python train.py --n_experts=64 --balance_loss=0.000186 --init_std_down=0.0 --doc_mask=true
Below are experts of layer 3 (counted from 0) of a mixture-of-experts language model. Rows are named router (the router's row for the expert), gate (a neuron's input weights, with its number), up (a neuron's input weights, with its number), down (a neuron's output weights, with its number) and show model dimensions 0-191. Each number is 128 + 24 x the weight over its row's rms, rounded and kept within 0 to 255. Numbers have three digits each.
After each expert's rows: a language model's description of what the expert responds to; "comes before" lists some tokens at least twice as common just after its tokens as in all text. This comes from a sample of Wikipedia text that the model never trained on. Tokens count by the router's weight.

# expert 59
router:112113135080125131128110102152129106110147122159136125139123136142152131128150127168114117112142133158125112138144193158141140082129146175141144112144093134142156112118138074178121128101106122185109141180056124143152118113106128127135163121134134092139133115113124118152105118134119138079104116193119172174133138155129144119119097088143134130131091096120131145120098176147131105124120082150119103116096132116124167173101133116138156110142114117122112169148166106129152142149145106153127158154159120137128090116111109123141119096072189120138133143140071157104105152114129122125
gate0:176109132117046091148146107108112116129136129147148139103113114157142118105130160125165078116085118160126116127146150158109118137157153123125125150105121116119143120103086168121118120146141125097124126115151084126147126167094131135111106115147126096147138153150148168125149090138160138093149135076145084135138098117148111111121165157113106130078125108081113172149154104158137119137113187165134100103145128132125131126120180151138113111120137124160104107097136074108101120123165084118108119100138106110140130132123096187124165078121144143119123153129121130158103133145167130167
up0:127150127129149149119142147076111146109133136104129143110146102117117108108141137148143113092155163155113138147125159149136135183122135112086109117114154162162152097107125119138133163099095137101154135101137111115148097100061108124150153134091131148121158114075145137135096092134132176147147080162095130122097149138100164134101157129148117098125152116132082149168116083107169130135137133146109143087108149130150105149125096153147118152071138128145138122114173078145117129131116116110127072113117117143107093144104118162070104140105165126115176122123126132111087127148145159125
down0:130132140137135145100127165124099157122147146118068147125118097096122145141149105143113120124102164124082156105105150146119130115128145077063165120123118056156151064163158130141110154097153112153126128165106129084130119116142111131130141125127118121097116110105135112166108132142123151138135111115069121129092155141131132118120110121193146133129103145136156117122107147168149159092144108088123148158133139115140131132107130144168109131144128150146139159141149186176124114135121137118107120137133158163089131160137184118126139136120122165173113158101156113153145142155076130090
gate1:105137150119165162174123107161134154123143124064089088152125114110169110073115124129158137136107134127117159119124142153106130163106107141113140159095102109093123141132145108152123128093142125152106120098157108114156121104068133127117119138102137098138137140107150129146135104112120132166102112166102173104105105139092112126140072101117116124107105094114196131157101136151127111107141150155100171119125097107099120159125114139131122111139142166154145100136098127129128126101126107174144127078157158093115148132141152152137120107088159152110136168069130127125141167173130156149
up1:085127151169170129149074139132127121138075120145082117123128160111175138082118162143135157099133128071147119132099175138133096167146159127146141145131105114107083137149112156139116144111178123136126106161159123156117152152138145120132197168117145130104172125145124174123110111140148157123103136143171114145135134136117078154122093109127126173131102125113165111176115173140131086145163142129122123133138105133090125139132152146099124123107110150122121127148155110110091076163109117136137136132107156134149147138141096165155108122105092117188122104134102135103116125141125133118
down1:132096105112117146076172104146127110126118131138147168110130115117157112162143108101098144155188120163120117115137143138124126150120129145127194151125129106136117093102146133103154116107140145130113122166129141132130134151153150129154152112113122101131112101115108108113142153129161130098161145066111135130178091115119120087085126144105123132143120148101128127092188160155151146113110078122093084122135102132120105107103147117131159148092165151115087120119145153136086113120133146115127129117140133105168102096168145092110133208167127097167163130157094147135117141119164101132
It responds to: Commas and clause links. Commas ending an introductory phrase or clause (However, before the season,), plus semicolons and conjunctions although, while, because.
comes before: " and", " the", " he", " but", " which", " including"

# expert 53
router:114087120135184153172135101132114101108142101120135158115144168128162086130099076111142157120181171096141178110135108093081107106128118144144142121105110167135119141138100084159096136153134093153157116103112143143112173118144136093150143089117103104148079110130128107115130146135158170124118129173115104146126070162135114168093114124164097149126171112156102162115119157158152135146161154129096126119154126150138092126131108141132161117125150144120150128127131146113122077143112135127153128172133125137104118119095155126117079136083129157157127109108145110102115128142120119130
gate0:087111125131124139158113153119130123105094167069115076142169142101140112081108122139146156111153162142139192105141097113128144117097128157111129163100102142121127150060155103142107148076150089132126155136119150134150113125140119111126135116092174114136121105135119127154177096122117171103131159188125127087095146127155120131118124100148137114137111112132147117170110136089109148160140153126125117135127162112138118141157090114116135122120134125144126093129115121096059152098125121106096125095149071122102158111145143118116112137118135130125141155136131108107091097184101098151
up0:094122157148132114122140152157127123142098156081137113165123113126097154110122147156159146121081116114151125168156090134121135178114130166112087128147144124108171137141103133109145112138123116172126134106148158113102116133128110099149185142132117150128147130099124153163073115164104094189117174113164126165135181134123146134150160127118143098133157131099110169123157127107099156120090116094132182140145109167145134124151123132129105164117121117139118140114113116105138135123112150118129100077145092119124134202104142121169156123140154115090105140093097116123157125161168134130
down0:111125092106130126114089137141156151133106152122163149122102120155149133105138090101110141096140141115157123119132105140166123148083146115158128132098153194185129096097112170144054131132136138118136131136131114098171142128147196172129130125125114136124159103157155153152157097124128180137115116111089178106162108179139139145138083127119118105090080145129130103142139137130140123140146134168121088118116166098120164166100144131100101145104150121091133104144124144118110130130154123156125105121138108124118101047121128143135133131109134109120136158125162145147124156127093147140
gate1:119125134117124136102135109136130156093188109098105135141142101093150158116105115157123110099141112140137142105114116121117133145101124094155108105140121100137096145129097117174139103144126097164132148137134075132140121112123114115163099124134109148133135141147114122152135108105120106082118110191087159132164137086137100152145110160122149067106135111195119130141101091129144123125138174128123139136163178134142083137153170112128139152164115122096106112128113142147162124138093125124154128128142139146099147165065139085121125069140149149138083135146073152175147098125122150126
up1:143105098111134136135118102120108088177152142121111132110113128103137123119116139137126145134197144125113156115111107133124099120094158152107172122150171135131144145085169129153113089148108129130142099154136094152132138147130133102146114122132156117159153120138139093133110113142167157105127074120104140075114101135103092120091130115127109130091139102129122142073151139112151152148221113109134114158135168092112137164186110098146143115075134116149138085138130148132139123094125136143086127110123111104082145131094146114160114104132168152126124146155145117106107090131134178118
down1:120125132103163144145115175133053104130116126171150150102133109104129115161169165160122183142107108102108139081159137108120128115144153129085105118085138092138152066135140097088129130106108131121104107137109173164098088108154130162111105124137126102104133119147144113149118128122126106192163154135125119133105124176133127123128123156126110160128156157150140141101163163149125170094113115136180138103132132126114184130116123165111168110135117116140171103106147150133125110114150118113117128131164107119137136092135092127153110167168153113106157147084146126107151120130126110141
It responds to: Single digits. Single-digit tokens in scores, table cells, records and decimals, such as 8–7, 3–6, 51.5, Best of 7.
comes before: " |", "–", ".", ",", ";", " |\n"

# expert 50
router:142139119122117158172138146149122134152156116139153160096107127162140120109116133174092102101119149104143137144142133078120127149140117130150152101104115134157152162170133147152142105148096119149121111138089110138072127145103134149147126140100080143127124134061162100152116101129129186139105111145080122127103148144126115105141117098117120169100136089150107136144121118172107097144120107155097099142069070126106185146151147079098131147122095121114122138131136114130109150145081137116154144157181080127150150124145120125153127136099143116124083140114104127154109117093096142145
gate0:165161074140141145109113075133087096130095147097177113086146113127126129146116179122155101161154140145171130164164120108127142136115137103115124151096123145144143087139142159085149140113125140126134125108187150138117142123136137197149121096137155161122146143149132147120161124106132134131119112179084123144109131132135148102126135126106159139098108120155121132154114154144147109163144118137117177101135169121090162130116145110114110131143150104101126131158132116117165132076137095112117131176147128114062131114156153109123121128106117195104124105088110165141159139108114144153
up0:110111115120117105158155151169148155117110146174121116083111112157142195126101105173133133148120113103156084114129072146153144119103106142124111129148162083103179134121111091135127092148089127136110144114124118118138105109127145078150129144199133129119126162094153134131103133093143156098148103129138107153162142101157128089111137094144137104125160135145152111161164096129135075140149092082109117122178130122124140123103113087137094142113118146143085148119136118156143117111117143118118150076136139116136133121108135163126159120100124148096157126162123106116106099101107166097
down0:097104150134138134122145105098123139111144127097148142148141146097139131161111130158169138090159113135101119145131182114164138078143160110176105144114157142161159152158091139114142125156141117071161127152138111142156143128152136097117123105128127118160110142130134176101128178159180152156110148106131133165176097126104115111079136148140122139119155130124109140138132155121125142107097135121122149115117129126124171141138078169137132102126120151140086139145202140124165115138167121184150137088135127150108148134123142132125141143134089123117140174102105143119055123091108133154
gate1:084131112126129142097133121134105153133189090132101144120146155140151174140115100102164125148163083148143121121127118142039147172126104130108108121105117131176110106118151141113135090128148130125127135112131133107119172127137123117098129121140135099124141165088155172161131107128121139124140118103132071086094099126138118096081108137120121138128128094118128129125145131107146117153132109156104144136090109124096150184134176124151134125159120131148188125122133136124152146162095125129108125105137102177107155126145123073095101132078147111121158142182108146114123121180161137123
up1:095084093154155116108124141093141106140142144142131115126130171142125154127122147147133126184127119128072153137147137114115134169155111133118122125109146173114134141140167140147114095106172112141157123074122150126072113130112114125114124133097077112128114126151116109126110123093126079099150157099104124128115067128131160118138122139132105107121103047148140129140111157114141127135153146141110167162089139096172107158154163131107138089163130152100134154124100106141139116109122105122146147104087078147126139154108167124116129168142124097156098163173153108117134134130110175152
down1:101096159132113113090091159117153141167144150119101146099131106119148202137101089115155130127113061134080161104124138128125077153158169143116139106106154101116143128160110121129132168144132110153142122111144126184126107127133125118121147141132134132125083113138203129154123132144118139136143156140089094095127131140111167136121139160110069122146134108162113089130135098119147175114113119153091106123134124122098131142105128138101091135134112180128143130177108146147163095139123108129113119144129122123111115112124096170116134110140095160172156079146126127075128113125104146135
It responds to: Place and list nouns. Nouns for places, directions and records, such as area, north, west, List, Department, location, often followed by of or a colon.
comes before: " of", ":", ",", " in", " is", "\n"

# expert 9
router:125132122119150167123120118128155132126093089156153193113095131185154085124137134106107103114149146140148143154152144142085173106183134138121115111126094122132142152129155096115144117081069105115113155147104114125130135157095137128130155116163121065168124143109139124112086107126139131136082127142134113156113125146132121103132130148138189093126120099120155131135041156148172120156154127109117133115138090126114161143116135110149153108122158145122163144135186105141133129154153135094127135126126153145133110128156136116165180145083138141116093133108094129140111113117110108129
gate0:110138109086040159091150122122152122142105136145145156135113115130156176091174139159113147142100160122099176102169173143111143128142070151132149168118125150109152146100130132121139145124105154115161125136133131099155129157145111096108166183129101158166123136108145100158100104145152109118098134092174168113129166113153135084170100127142153150116151122115158113146149103120122100113101102115151125135101157147142115115110138123111084175098122099097125162141088120141126130131161132144141135133103095150130150086128120165128129109102130144128137159117133105134155150121149137119
up0:090121094103084140128155140104109114124139130120118132180163122188123142206127180105093111140122094139128130113178167130152123133115098148122096072106115128114136136173125160147106124101128106137138125136130124153166119135178119112154138170168119106106101132176095164169136131117122124116125149138092120120177172117153124118107148074109101166153136089097125120160128158128099112109164135136143138127114127111132117145106136155107143135159096126158147166167149088096153102102120117138148121106119135140139131138154095115156154140112128119087125129096141092112157142146155137125
down0:153137119128114131121098112173150111136111130109128077145133097116142072062105152123097135114128142100133161156143124130146123138092129173160115147124115160156168119152180134117133097058133115148122128097127111145168152147121139149138084129098154102144107154099117067098111123132137082147150129149147119130117148139123143115134102118131119115159151141167127106134107143152085127158122132106146097126102173124108168122138112127103104121159095140077145086116129144122167140132126108174117144112108072134170122125130157135116101107114134124082128146138118161128094124066126157163
gate1:097077121126145142129126143168124116122117125109088073083129128101112131123119084118145112139154118139129114137112147133160130117143144114187088157144150174152106140128161078151121192141108135118097139117144122106106117132140085132108174137126121121146128146103131117140118169103146128146179101134119143128114079116113085098136096105123164122114122124105087124133158152142078123106160116111133138121133145126111122137115141186093153127147147168168129150156112116087102125111150109091142139146152150098120142111053111194113123133116110124132145127161189139113118099137114127125
up1:137097101151117152151096124165111171127130112125112105111106145079130142128104110145146123134120149112117074142156134106145144130109124147138072117099108158124122154131149119169102168164110173109093134121178133095119149161151116172133168160128132136140147143120142143130124143141098117123153118124160141115124100118124130123146116090169195132098122136104134105118160139119131138172122121113142132140136083129091118057110135150142145115103136149174138114109159091115094132120069103122138125121129147090102096101101102194103129119127076119161119126146193112104144127142146134142
down1:121128119127110141135121139119165145133130119139126083122141150122150126094106133130117137136095121107147142107127136098124146112121109170117141108130138126143108138100106137089155145099114112146133104160146101131160109137148116122138166132124140133146139149094088132108119109195151110142128090124179154204133142148120126157112130095098091154097152128127120137135094139147141099109105077102118124148156091093136107114119065164112102160167158097112127147132108191139104138158177128114104106151118159160134136163105168147106173124142098156154129193169127127118124185130111093127
It responds to: Table row pipes. Pipe characters beginning or inside table rows, usually right after a line break, in medal, sports roster and election tables.
comes before: " ", " \"", " MF", " Win", " Total", " DF"

# expert 12
router:118104119143154159142090139166136107126151093124116176114155158140134137134134142124131080111111134129161137138156155106099168120151140144170100111134116102092094112155113107149165071073106123112138162139104135124115135129085142148118113128166139142116108077100101147146148097136152181078116133155144156133108152164164151115170080143116103175119127109118180148150103190144149117170144132185135127165084131123114142125157153093095157124123124118137106159092149128118133131138129134140165137137145129160121108141141139113132129136135166138153124131129098129134107144168112124088
gate0:168073101118157146174144111116116059115136123130178106121128124138135152121130105100118072091114129152144113137152081124109133121141108138144151129137131102123111136121132153132130118139146143106121149146125139134156124098144144149108170118113153080169099147139132136139143112148110214160120167113136126156097160149097136120146121151078109135117116121139174147130098146131116141109108137148144096149138137094131146095142145092117115149144127102130140109140117119147163133111095140105136186084086100094177114178134130167135157123105103118162179144112139149114181129107111146111
up0:118117162136158186145157106126139129107149078123140140142128152160120113135142133102117143137165121130134117156120112159143111130144142148133122139128147102162156116076115133131127167136071120092088093127115104110180110115144145090120129152136133082182157113148168132110145144154115098109140067148166115095140171139103147126083145115127174118140111126090112148116125150105145130119106123116085132135148165114102102137145099154117076116097130127104139132169143082129131163127129139140129138152134143142152164103114111149090120139096158150155091104122166120116144121204124151157
down0:140105114128119118134124109142142111131101143132081173121121129141119120142105134116128109080141197111083107119126135109180117168156093105105137108139100127095139159149185164142092084106136087163137144142155142138120101121144086103089181081173096125149146138106107162132143121163108150154079167116151136118103112123102140149101131101136136150178173121152133105177103106151099162133164086126156122136122073097102119134126147149167116128108146136122190124135101135106151121137130111128138133115152151134134141123145124115105146104128153137127138114100095105110133121150140129105
gate1:181125096130111122119138193092133161169140121176140164085177150125140104091123127117166129094138099133176178144093093140133141119177158110186121111130139106132149129111086152119123125101155106138115115095148152137109149168125140111107113126110139093117135122129129124184154149140124147127130111094128090146136145091093150171151142156132112136130122137089152114151099115145154105132134152130087120118156128092118144110142163138103138123101159115184125130133101145121100131125103158122112157158124155137155104170090162089182138134123142147141137133122094146120112130156116160111
up1:135085102159119151117135127161143125125121135101134102109106136140128126151146103142145138127109133117129162114144106153104113158140086105134075093131106143121148159128128165151106149163109193112145138118137113152121082124130145116137100176072139117094161137130134151141158152140075124114130159097083116141135117144071112139155169111123139137125160133127109080125107085136125120166107151176113124133136137143140150115089149132126114145115111116144089117132065104126130146137126111102129104117127148098100141157114169158146062158113144113167058115130140092136118087120096118087
down1:128140153126094148155165109093104108116144134128144149138139102144124136078103153083115151130117107114120106131127140115172138119148089139101131179143128160095114166145158109129132113140113089138119132151110175126094139114142103157137117112127120126112105133112149121087118117075135098094164116129152145125133115134102105076124130164111143119096173129153094097084109111129143148127148143107168146109120129126142133136121074173085156179107110125138141107095191136154081151156114121122140082136148125143127128107169163120138134131129156125075089104059148128143095098117118112121
It responds to: Suffix and ending pieces. Word-final suffix pieces completing verbs and nouns after a stem, such as -ates in relates, -ised, -ions, -istence.
comes before: " of", " to", " in", "ing", "ed", " and"

# expert 61
router:142107126101092211187143108126111101128124126104142129135120188165105110136153138131148133141139166126148098119136124141166141124134150127118133114164100130139142118148078086146100139142097117171111088194107138128090105159095135137110136113107136113168105131157115118153125102145119173127147091123109112165128129136132138129137120120133106101155128115092159155149074142158150105144135137130039110127117137140133100162118164131127135121128127117127132116148120142170145120115134166135127148125128161142105136120108157086137145095077192135099131102123126161125131115175138108138
gate1:134139119108100129108126101108094083116108073139116149171117158107136134135140126150133127136161096137114150098139157111134112141153159148133165121127168087083113128090127063125125130115096167147112085168130117153135096097137150127169157119095114109154115163157143119164138097103141109170133131158153080097101156154133137143102165131140125111102110139110140140121109118144148113136127140165108101171149093113126101134101123148115098160101111135133146128158125109120147132120122164144137147156101152157111144045178109112145139118111166109143101124114125137094097144174109107089
up1:126158094080174139165074094124121077132159091098148138117095146116099105131156125149146111129136094121098163123111106118138118144163116131107130140109113112145109147127149112149106115145111148123126133122155158116119119103139106137160145182112117147106140131112152117139170134100120154149080107101138125127159106137144130098122131140161154100145111159116109139131179132125205135118121153121129129152095206112150110123148107167130131129092172133134124150088148103119134109115137147125165128204120098134067136090163121142134116126129123153148125128123119168098064132121117126131
down1:095182112086070139102108139168115098145150165135110094122173103107125116099154112142114141098152122142157140116128122175100118127137147129192185112174150109130124166100129154140149126142143116186152121110150125099130112126133124138131156152122124151127167090140114120110104154149118109164142140181161111134156163164132110135158116082110136142150116138109102141147133114151106114131121128095141141161165102098118107107097103109140113137144155111156135137170145133134144127167123138184155121149166143108138129076111165123121107103131106105111110140086087152107145164158144125130
gate2:070117153135149114131132116170136100126130129123109119110149117127138139154100088113095113132117128128125140119149094133129145106144100140144146139115168107129183118104125098110122091113154163153117119116115118120097103144117141111132141117151097149160088121168167086127142128144094094175125075151110170119109097120119108112169120143096109091118129133159106160099113102122076140126152122162142146096140130137134153066117084156141121131157098096131131112113114107087113149170109153079124127161169166112101104169159087149121151085182142120123150118143147150144146141147164108145
up2:168141124135101119091101141161099093162134118129152149141132135134125111049126141165142141109129120108141123127127130074163167134081147109144136092126079137118116135156132114094147163145116115168143138152122136118139170130104148138139081093142155101126151132104161155074123135129119146100111129113129099132155143130129126098124092101167141109133190148068148132143106150157168113151118136161128150143140108112102084175089153098155169119124133125120131122159179114157120116121082108173116100122123154114129113136142140127174119168120103093124105156143132113138135136117149164115
down2:122130162125093153102126128188108126125133126110153074120087126131129087163093115109103153113128135129131147186121140128120112163141082122096159125127140132122127132122126098119126118135118115102113109100112183128152139148088134147112182124115140109106145112129130139170102126137110102124161173080103141135147136108159156109116121124092170079100110106153124135120102111063111118133167098167161114141096179132115122152112095107154100105140138139140125105146131139106146135138165128131150122148193142117125092137120125144153146146131120103050137125131179136121096087106151121106
It responds to: Periods. Full stops ending sentences and decimal points in numbers in tables and results, such as 96.92%, 15.685, day.
comes before: " The", " He", " In", " It", " This", " She"

# expert 22
router:144102155117148138131124123123142104152137082141156124107136179128154121124153111118104117140168134129087103077118159128070138090156083118113101178180105155140115119121129124205113136128093114149161170119098143114084138151128101095145151128146134092141129129088129114118115146103093169116124124132128114142115095130173110119129144153159101159074147130129119113180096137114128110189117128146113097133120133125131144121138124132100122138150148117135126137090177099135150130153145125142120176098108117121087101097102126074102143092116134094088138127168136106147111142139116133113
gate1:090128136101149154110105115151165134139164143147135173193127141117149118122137125092131177162142097117115124096131156098135125148216110110154093116133076148133140136091106130100141068120117149153158149131135115149079137116129104103114092128116141122092105106124117083117108133110137123114142169116168107145159162115158100150116100138136133155120143129146141146139117159123135140151108167104115120156103112098144122102124134152100147162113102119118141135134138109110139146140138157152163181126124118119147114089138088076116135136116144107161122113170157108150124193097143090132
up1:154133111162101110166160174096092144166132106099120143122136110109104152146105109117158122155130162145082083117136117159134146135098075111161129140148126097129125107142115137179149141152134112107121114160116161062083124125150128114077124116118075138148116127146140109105169094158130131136103140109185121141138124092114139107142177125150107115096155102141163161111103135131156128111103109141097110144094133143107136143137126110124149128170136126155127135121184132109147111100134167060150128112127135136135113110103174166145101104137130122158167107173148122119119140164133135106
down1:130135125108104138130117113096148112152123137103095137083126113128172143124133141085150137139138130131086171133125124171122099122117172120147127102120109081105108171105126144105148136137112139159130108114104100134138169172146123065138169142133163132127106124138127115122116141102170194122127109111165156117109175125133125142114191111127100164176117143092076161113131098130156158125161153158128165144191134118151091104161138118152112150112086167080086127138085111138161139135115129139151136116109104151118104126143129116119139115131112147121117127137111134132182147119145163154
gate2:149132127143154171135151104126085159141148108117147167080145087142179101119110157114106120119188126106104114114161161101147072097111122148156104164133162161176141123153134162129108131143099124106128090125155131150102150132139153075132123189138111152120142118105146130144112131126137107117152153100119115133100143118175129129125153132144150106118130157094147114098141103117106125099161138163125117169135104115129106096102149115123158088141098152117112157132148133114173124134149113128162097059121097115108101147089157129104123138096142104105148103155092154165133165108133123121
up2:114131157114122157163174118117106084123136120119111081175173127085098127118109127120156094122090142104146130122150095080156108148152131098118171133083183127145129166117147105110148130150162114145139187157126142137139130128120089143083182118145106150138111156129141107156139116140142160159136119095122134136118092106123101104177143095165105157114125096151150149134159130152137149101125077108125165101135159090179121164145081160141120123135169114133160107161159143145124099126140100119161155112152157152115153150151138122112127089125137114152119134141138112133135130145149141131
down2:159167091124138158153165122165142121094130128111154123133157082087171112144148134139142099102175135121118152089087144142146129127132157149118137116137116126120131141136146132140139140113118163133102146106179136120140104170122117142126119161123149114128132157108151106136096136144164150135117130136101131117105150157114112135109110118122142119133148168110125134108164116153125138172127095159103121143101155162108127068074145121092143099130122124133125060132122084106162122117078125146116199103119106146142184125121110170139151147125107148133156177158071139143114111171152172120
It responds to: Sports team place names. Town and club name pieces in sports tables and season articles, e.g. Wake-field, West Brom-wich, Halifax Town, football, Athletic.
comes before: " |", ",", " (", " City", " League", "\n"

# expert 26
router:134129132084122170109113150153119120143128090117157144085146187129151131151148086141110140140167125139103125087147162138093149102120139148143111123144110155125152144156154131197085116111065128173140147132133106106104121130117113126130151122150124110130122131144125107143129178105119155110106083128145118143092082124163095110167132125148122129124148126117142118150100123182143107191115102146100124128108114142121140139138122090135137115100185094128124161129163115134118086138111119106126166069124060099101124137102144088130128105116136084141133121121123088159113098145103124120
gate0:165068123171113123135136053126121132102134102129109119107149130073120118094120118142092132122137103078143124108147107107123105086153145158191137096147118113102108153119118118114111144153144122150136139117167144112138092124157161154124108109117159150107133122166125187138126151088142120104110147121133128137145103159169130123099097153125145116150155124143102159141137166104136192126141153123118180134120094086126134109126152104173121153093175115108167120119114114125094139120126091135124124117113117140112108144137136101163095133135175093138180156127143148173146135143132147144
up0:105170173114154117103172116108128121099157090186121114101139139116146141100110138118107135166090126112158136135118138123113139107111122115125146142143105157143099119111132177170124120126120112141151098117112100146120113135124152155087108131099100088112124106111096106144093111066169095133124101145108139108176117132125157149129116147138079112142142148119177133112135149130129154106132123102100117141128134108133096152113163155130097117146169153128169110090122151120083136120123144136099109156176151157151128122109140140148104166119084148165124121099108107210136146134075171124
down0:122113150122148178100160097098088131094136090116122139050140120140072142141141142144106113120161134126120122097163185152142100120107130125126104150155156123126124142145170131078133113098155115114128154161121161149148120135098119140140107135116145118160129077138148105139119171155110090134144116125148125139107149169172179131141175146154156123131130088116149142154154112113083191116128129150072170099108140127144112116159135094126148097148123099158125142128118089116107128152158086147142135089126103136136134128140139103139125090146109134135083152135145139124120116177132123104
gate1:150121136134087091120144149201132143156137134124151120141153086143125125140152159118143106121168138165135153111169145163153101073159139089176191139107137165141104148153116121111090124098110113197139144142136154094092107141148127148143160107138128061124086123119108150124144151125105165129092109093122097160151079115167132152116133150133164160137168130072132146136119118100114160145127113133137134127114147120158150085113130103102167144107145112123117108107104165150135112103141114132099124144129125087136130136138124166132113155118167144132123097119135118135128114141106141151
up1:152150137158116092139145168121164112103185127148086161132098121134154131144101138135138080138148131113124112115110096121168138155147138122114141156152136085103180144150149116122124126115088082090119125138099102109105150117160112140138111108108108066154140138136148146166147110175100123100135117124134150146107146134142109102114117131152131096151141095132101095100162121162138150111120156097153125100119141145155118124142112112114093120090107149086137082147109108141138092131124183101131121124106113093120132141163163074164149128176133107114084104135116159071155115099145105115
down1:145120129153115158149164135149143106097137141119100137141070183144109151083136130117168127152184139129136119115076101107089128117126103160111102144093140145104127154109138140120146169140159164095129173109120140147120124105129158097145133112117123094160113135171101107157127161099147129159166086094176127158134141142123098069134136143100133150150131101160145110126094096102159129133147112094131169131186126110139134120115090123149168141149143117120118156089105163108123118099123138135128139079145152090139157116175097148152132115136102150108113116098107128102142120126091120122
It responds to: Sports competition terms. Sports and competition words such as Cup, League, Championship, medal, round, Second, and table headers like Class, Team, Group.
comes before: " |", " place", " round", " Cup", " of", " team"

# expert 29
router:111117144143167146143110109149106101121088071136181108147130113137113128137166131136110149129119142111123101153147174095103179144149095131144139131136098177134153162149114087106128139116111120118147110134106113144124135140100095128185105116150132115175123114125120120151142131111105162125143106139115156123106170161140111128146115123166108130149109067103145152158110110160125154170134093149105093123094094106148145106148116129150134147118130136145149156089201094159115103144114154108112146111145089129103095104138123094100108124131186109108174163106127103145107136091095105129
gate0:097092132120131109127115122083149132127091128180108104184122110145127131144172116105100161149141117128160131111110111156122148104129133155146114127112079108145124113141142147141154144149105118122080151126070152082160133128121110104140141138078143106139104126143134097129140126143083142169117093132159099121124137158133119131151143129147161084105095053106130120148147119113166148142113081160131128092133111157147108143138128154142171122113135157085098111133095100158135127148117126147099123148124118091088147121142159135067146125108120149123174152148105108091169166113157097118
up0:097144152124084105127106131097142122149134117132164107128084089146130147127148145106107119147121120141150113081126114123101154111115160153156146112134108169148061109121142094123170169166081127092146134147112157132114131106141122144101139153146099118161119125099096137113156145158124133124135129130089113102110133118109135101126139163111114151095163113141081130118151122123139130155092121113114148122107112104151121130111149146119164167118134156104116162102070115133119116155117106143117155151154079153155137157131123202172131114127073116158102147134163176153144069143121171107
down0:137121132129139107102114139115120163111089149123110108079168120134135142105122127107141146119120139089133132105103143123149115123177125124110123118135134124134091122140118131134146120144136128136132090140128125150123138087124096143107134138131158084122112128131131105081166125162104106121146137111157104119085112090138120200129109118125156112151135149133162149128097148166135157164195190150091142132172113127152146128101108131068128129188156083113094156138169088114170100123109168126125106144111105095128096176127131134166109111153152169145162103122129081129120155086107118130
gate1:122132127151137110144143138108142150163100172099163143132127098115108101155143109140144156123124159139113159090134103097104116159150136105142142092147108115140102151139189079089146142134135111145131151135124104139154145087157116143116142118126147152139140118082169123110117142123124127112097124127147093117083140149141138094094148126154103186173119107133116137133118135150060120105123141146151134137145143120108118055158130148106116143128104147150175138145157149132131144167102109148155129157141116165115122161131070130127125053138065138125147156120127112184125090113145130137
up1:147108112142103162107112097151148110093163108132139111094106069125137120141142154146130131151107133129142156104172171135069101109148125112138118108100119092147109114133147074133139126110178130118141163109161162117129114078154139131124106155154127136080127128132097107103164169166137165163094146143148117097102141123148102125143135160145131123145108145126157162087091144160152135085102139113158124141114176123079119125136162141119101119152126141135177155140115144105171139124141125103120139122164089077157131136114116136130151138152065101117113164119115140143122083113156124126
down1:161167081129094136153138143134116131127093092144100108150119153158113116101171117115157099121115110143120105131139117131140121110111150158143200141135150099167124119115104124144112156129082106111134160125124128137111153157162155130140140160094145145114097086151091139144087150121137065121122139134121109135125119148119147155136152112153107136124140097131105083161119094159148077153099105162113122140121111126142116143087131084088115190110176115126125141094116084127118149087148120156146126116107123102086179103101162187094151132147137128152126128136113144108159118153148134136
It responds to: Month names, -age. Month names in dates after on/in or a day number (on 1 March, 17 May); also the word piece -age in Luggage, Cengage, (age 31).
comes before: " ", " –", "\"", "-old", "i", "athi"